Weights of a small mixture-of-experts language model, trained from scratch on English Wikipedia: 8 picks a token, 724M tokens.
Below are experts of layer 4 (counted from 0) of a mixture-of-experts language model. Rows are named router (the router's row for the expert), gate (a neuron's input weights, with its number), up (a neuron's input weights, with its number) and show model dimensions 0-191. Each number is 128 + 24 x the weight over its row's rms, rounded and kept within 0 to 255.
After each expert's rows: a language model's description of what the expert responds to. This comes from a sample of Wikipedia text that the model never trained on.

# expert 41
router [168 140 174 147 187 123 156 163 170  97  79 142 101 103 135 127  95 105 124 142 138 172 103 119 193 164 141 142 156 145 170 107 138 148 114 146  82 178 118 135  78 135  95 102 125 122  95 127 107 140 131 108 100  98  99 105 121  84 133 123 116 120 139 134 134  81 129 128 144 165 151 119 172 117 113 150  78 118 125 116  85 115 141 119 122 144 150 144 114 145 140 140 111 110 141 149 101 117 127 185 138 119 143 141 155 138 106 109 137 170 155 142 120 135 120 124 140 159 115 129 132  74 125 105 105 102 113 123 121 150 131 129 187  96 130 146 150 127 139 131 134 136 168 134 125 132 121 136 148 112  85 157 132 108 123 128 133 127  98 151 118 147 128 197 157 119 104 161 126 103 166 148 122 145 110 116 155 129 143 100  96 114 121 120 119  96  85  89 112 129 134 130]
gate2 [131  98 101 150 162 127 160 133 197 106 132 107 137 100 113 125 124  97 110 161 119 175  93 107 180 174  97  89 118 122 129 147 131 107 128 130 109 150 134 135 130 125 154  90 126 102 155 135 106 144 129 172 141 123 110 129 114 140 141 116 147 113 123 107 177  78 125 188 137 121 147 102 104 133 101 137 105  81 107 129 100 177 113 116 118 135 133  97 132 178 174 110 121 133 101 147 123 109 149 152 153 133 126 135 159 123 119 102 133  71 152 138 169 141 117 133 143 137 115 113 145 121 135 160  99 141 102 147 136 168 149 135 126 122 107 126 110 144 187 125 137 124 147 136 142 146 111 109 134 107 103 156 161 151 143 134 135 103 150 172 102 182 167 161 112 121 107 161 129 111 112 102 133 147 119 167 116 123 156 110 122 110 151 120  86 150  78 111 139 119 104 169]
up2 [152 166 172 139 126 120 143 108 112 139 124 115 141 123 138 123 165 179 159 163 168 131 148 128 100 136 116 155 117 151 177 143 144 113 130 119 119 101 104 120 151 130 117 171 118 106 107 114 114 109 151 110 103 143 121 107 123 147 108 136 164 119 158 160 121 136 121 121 128 130 105  99 132 143 165 139 129 126 141 107 138 134 169 140 141 115 147 138 108 152  77 119  98 132 129  90 117 130 123  49 139 142 122 151 156  98 126 174 128 111 127 138 131  99 121 127 118 104 193 130 162 168 129 103 132 163 139 140 133 172 147 104 146 116 159 151 161 154 114 105 122 102 146 154 125 146 125 105 127 135 143 149 179 126 131 120  81 131 124 133 120 132  97 121  67 112 111 138 149  98 108 114 147 111 134 199  63 172  94 134  81 113  98 126 121 140 128 152  82 142 169 111]
It responds to: Saint and given names. Opening pieces of place, institution and personal names, such as St, Saint, York, Robert and Charles, often after the.

# expert 11
router [ 94 143 145  72 141 169 101 158 141 134 121 156 112  81  83 157  95 149 155 167 121 142  87 120 153 125 108 165 135  91  97  74  94 125 124  77  86 157 141 139  99 137 111 122 129 141 124 134 122 174 114 124 128 154 129 128 153 143 163 102 150 118 135 112 149 143 163 147 133 140 141 145 166 107 153 135 112 126 136 105 143 138 121 110 109 157 146 151 176 112 126 102 111 107  64 122 120 115 137 146 170 160 125 124  98 127 125 144 160 161 153 124 101 143 133 146 122 119 110 101 139 122 131 133 135 105 149 125 141 123 168 130 112 155 153 111 167 123 113  88 100 168 142 133 148  92  90 156 161 128  97 142 119 121 135 138 137 116 118 136  90 168  96 134 153 109 131  99  82 127 142 153 145 141  72 141 148 138 124  88 102  89 149 102 124 129 114  80  86 110 115 123]
gate1 [116  91 124 135 122 139  96 130 138 125 131 154 123 123  85 148  95 111 134  99 142 153  98 107 131 114 114 170 112 128 106  96  51 102 127 134 139 126 109 152 122 176 173 121 120 145 122 152 139 150 102 140 151 152 144 112 150 151 148 125 128 175 151 150 133 104 161 133 119 123 125 126 122 172 115 139  98 104 185  75 174  87 115 113 116 108  87 160 166 159 141 119 132  81 152 127 106  89 153 105 173 140 117 102 148 108 133 152 110 135 149 109 142  95 151 140 122 112  99 163 121 110 143 126 120 126 133 127 104 118 124  75 103 151 121 146 122 127  89 130 152 128 131 161 172 143  80 135 123 154 124 127 159  91 152 125 122 120 121 130 141 151  88 115 129 101  76 118  98  97 156  94  80 166 132 103 113  99  93 134 124  90 107 117  93 119 124 134 132 102 133 137]
up1 [142 182 118 113 110 124 112 124 102 120 113  93 167  90 146 141 108 163 114 123 181 145 137 108 134 148 145 125 113 175  59 139 136 138 102 148 121 122 108 115 141  94  82 145 131 133 138 135 113 106 116  79 158 142 113 152 133 138 166 153 133 142  91 142 152 154  96 128 143 135 156 166 180 123 124 140 149 128  94 166 128 123 106 160 128 131 118 101 130 117  77 102 133 111 134 157 141 152 119  67 134 115  76 107  82 124 119 158 116 130 146 151 165 147 129 145 142  94 107 147 117 129 164 154 112 143 167 161 114 162 175 165 155 134 115  71 142 114 108 117 144 132  87 114 114 131 129 122 113 100 133 106 123 119 151  88  98 122 104 129 114 112 113 131 112 133 140 115 127  84 127 125  79 178 101 130  95 116 135 110 125 117 135 109 126 163 125  90 168 128 107 131]
It responds to: Space before numbers. Bare space tokens before figures in tables, infobox statistics and coordinates, like a space before 54.25%, 298 yards, 51°37′.

# expert 3
router [109 153 126  84 126 144 124 154 101 133 143 149 118  57 118  94  97 150 171 119 100 144  72 162 128 132 104 142 150 140 125 138 122 110 110  97 106 129 147 140  72 160 121 101 115 139 152 159 138 123 135 130 102 139 129 127 195 111 126 134 103  97 118 122 145 126 154 151 124 133 141  88 157 157 138 149 108 144 167 132 127 124 109 130 141 148 162 149 199 124 114 140 123 130  85 141 132  94 140 130 150 149 117 177 122 178 132 138 156 110 147 132 114 165 164 143 129 153 109 129 126 111 124 125  71  82 127 150 145 134 143 130 118  91 159 143 143  96 140 124 127 135 176 116 113  86 105 181 115  98  81 136 140 111 163  95  92 145 127 116 148 165 107 133 131 128 123  97 122 126 172  96 125 159 128 128 122  81 135 119 124 128 117 156 110 105 121 114 107  97 102  98]
gate2 [160 166  96 124 151 124 143 115 110 110 142 116 114  93  94 142 129 119 172  89 118 141 158  84 133 129 134 127 128 130 119 131 107 122 169 140 134 123 102 158 117 171 145 154 139 138  78 164 126 129 106 148 156 112 106 106 167 187 122 135 125 167 131 135 104  80 124 167 105 111 146 129 121 119 137 114  94 134 164  96 142 184 104 143  99 135 135 103 148 134 106 131 114  92 131 121 189  73 143 118 118 139 149 166 159 133 114 141 179 121 107 131  96 104 144 113 138 124 132 122 134 141 122 142  78 130 153 121 131 105 147 133 100 136 132  97 104 148 129 104 121 162 133 115 105 113 106 139 137 110 116 133 143 134  76 117  80 112 156 110 104 114 124 142 151 110 160  81  83 126 128 125 149 196 166 110 113 153 116 113 124 120 191 135 103 130 153 159 147 125 149 165]
up2 [167 134  89 125 155  95 166 167 133 119 184 148  91  97 106 127 135 167 156 132 155 128 121 134 165 135 122 153 179 126 118 155 124  91 125 174 108 125 119 166 126 147 142 134 122  95 116 146 135 145 122 109 127 156 117 101 138 164 154 153 111 163 129 136 147 104 106 130 105 114 127 113 125 100 122 138 110 121 120 114 120 140 106 155 111 156 199 144 126 139 167 143 146  97 150 144 138 116 135 156 115 155 112 135 156 151 143 141 139  89  93  91  97 140 132 151 130 118 123 157 112 166 112 102 154 122 136 114 127 158 115 170 111 109 132 151 133 127 163  63 129 173 152 128 139 121 120  86 112  80  86 151 141 182 126 156 100 125 128 136 157 118  98 137 116 142 141  96 121 118  93 148 102 161 155 116  64 130 106 135 146  89 134  98 101 156 167 128 128 106 124 150]
It responds to: Table numeric cells. Values and spaces opening a cell after a pipe or colon in tables and infoboxes, like vote counts, percentages, weights, times.

# expert 2
router [112 117 134 113 135 148 138 152 110 157 110  76  84 103 134  95 123  98 121 133 114 120 129 140 159 143 119 131 148 117 152 113 160 108 159 120  66 160 125 165  67 154 115 157 134 140 137 101 142 137 125 143 157 142 144  94 148 113 131 119  99 105 170 113 156 142 140  98 123 110 147  99 157 131  88 139 141 117 130  94 100 119 171 136 170 116 177 123 134 138 111 166  76 129 133 170  93 101 135 149 142  97 100 113 149 133 118 139 129 104  96 149 139 127 120 130  95 143  88 152 129 109 141 123 131 121 157 119 126  86 142 122 155 107 190 122  99 118 125  98 151 118 206 167 115  86 118 138 131 155 126 126 134  74  95 137 115 146 113 169 179 134 109 130 144 162 174 143 137 134 160 103 132 103 141 104 123 123 129 141 125 129 112 142 169 133 106 132 101 100 143 125]
gate2 [107 151 146 117  97 154 142 114 152 109 104 117 141 129  97 141 130 127 123  84 124 111  95 126 133 127  84 121 141 130 141 148 111 111 123  74 133 128 120 128 152  80 150 124 124 146 170 112 108 161 157 135 131  76 181 117 108 128 129 136 123 108 138 138 122 121 134 170  96 130 144 110 130 131 124 149 145 175 150 101 135 111 135 139 102 141 149 153 131 113 114  91  92 102 122 135 121 103 107 152 113 116 106  96 111 138 127  87 122 162 110 107 153 119  66 138 148 103 147 164 138  84 123 107 100 107 160  98 139 130 142 142 143 167 163  74 115  95 127 155 157  86 166 105 121 125 150 168 121 165 143 102  97 145 119 197 113 125 176 113 159 180 102 138 157 118 152 115 141  82 149 112 112 129 121 152 119 102 124 151  99 136 113 130 112  95 126 159 166 119 138  82]
up2 [123 157 105 101 163  85 125 110 107 174 147 126 130 118 117 143 133 143 178 140 100 104 183 139 112  94 144 142 119 140  84 101 134 117 139 175 111 145 147 117 113 154  86 100 140  93 119 191 132 121  95 116 133 179 121 133 152 138 113 143 125 156 109 105 121 169 104 112 130 170 105 121 149 161 128  87 115 114 128 140 150 153  87 123 144 134  71 117 129 142 128 141 123 134 129 142 161 113 133 168 133 162 120 170 100 141 125 161 160 142 153 164 138  85 160 101 105 130 143 142 106 177 127 160 151 100 112 137 122 114 150  92 103 104 148 147 157 141 102 118 126 146  91  94 121 149 132 116 131 107  98 133 139 137 127  74 133 121 128 104 129 117 151 109 153  90 131 116 107 124 130 159  93 119 110 106 150 120 115 112 146  69 160 142 114 115 105  90  92 154  87 126]
It responds to: Name-initial word pieces. First or middle pieces of personal and place names, often capitalized openings like Mad, Ros, Cast, Mag, or inner pieces like ud, ess.

# expert 53
router [162 137 161 103 145 128 131 144 137 114 100 160 127 120 111 117 115 111 142 168 102 157 144 116 133 112 134 121 118 129 132  75 142 121 112 124  79 117 119 123 105 123 100 167  85 110 129 158  92 135  89 140 102 142 131 110 154 102  99 126 160 153 132 128 137 154 158  83 117 135  87 126 106 113  97 125 146 119 117 101 157  70 164 135 143 129 174 119 140 135 124 141 102 125 154 142  96  78  94 131 153  78 126 118 163 137 130 113 139 160 163 148 156 126 126 108 165 144 121 121 125 107 123 118 131  65 134 127 116 131 150 102 121 124 114 155 138 145 130 152 137 103 108 202 130 100 156 134 122 138  90 154 158  98  89 136 129 146 143 113 127 147 133 134 147 147 157 114  94 130 121 107 113 151 133 114  78 106 181 103 148 103 103  61 143 103 139  92  97  74 120 112]
gate0 [168 121 147 102  99 139  87 110 137 107 153 162 138 158 114 139 145 140  70 113 115 180 135 132 126 107 114 163 129 129  89 155  96 111 138 168 158 132 132 103 102 178 114 112 115 111 120 159 124 147 159 128 114 174 145 145 122 114  99 139 110  92 136 123 101  83 106  92  98 161 119 149  93 126 114  96 109 160 164  88 160 105 140 135 144 183 174 123 157 164 148 143 124  94 151 101 120 120 110 116 140 127 148 138 114 132 126 135 118 109 148 114 121 138 111 178 142 158 143 157  84 127 161 156 136 107 105 144 141 129 134 110 155 155 107 120 108 136 100 136 113 158 167 117  87 141 152 112  85 170 133 126 165 145 162 105 113 156 142 161 106 139 138 150 144 173 143 110 134 138 119 146 154 164 136 154 103 133 125 160 111 157 116 120 108 137 145 124 193 104 122 130]
up0 [135 118 102 137 114 159 133 156  89 122 152 126 196 120 166 100 112 140 121  95  94 134 115 154 132 148 131 123 153 130 100 128 139 115 127 104 124 122 139 139 133 133 101 105 146 143 138 117 118  97 166 115 174 145 113 115 172 110 181 109 137 149  89 134 103  78 104 142 114 119 155 140 106 152 131 112 120 137 175 154 128 159  78  93  89 138  95 102 108 120 102 106  76 138 102 184 128 105 129 120 101 119 108 122 146 116 154 139  95  79  99 135 154 106 153 116 155 169 133 120 109 177 128 104 161 132 118 144 125 135 114 135 142 143 114 170  66 170 151 134 156 144 133 167  91 120 151 109 145 178 128 160 127 120 148 129 125 124 135 156 139 118 117 133 158 134 148 125 127 136 140 153 148 179 143 111 128 121 109 184 130 110 168 174 118 131 118 123 158 106 150 132]
It responds to: Name endings. Final pieces of foreign surnames and place names, such as -ović, -ari, -pur and -en, plus whole names like Tokyo and Bangladesh.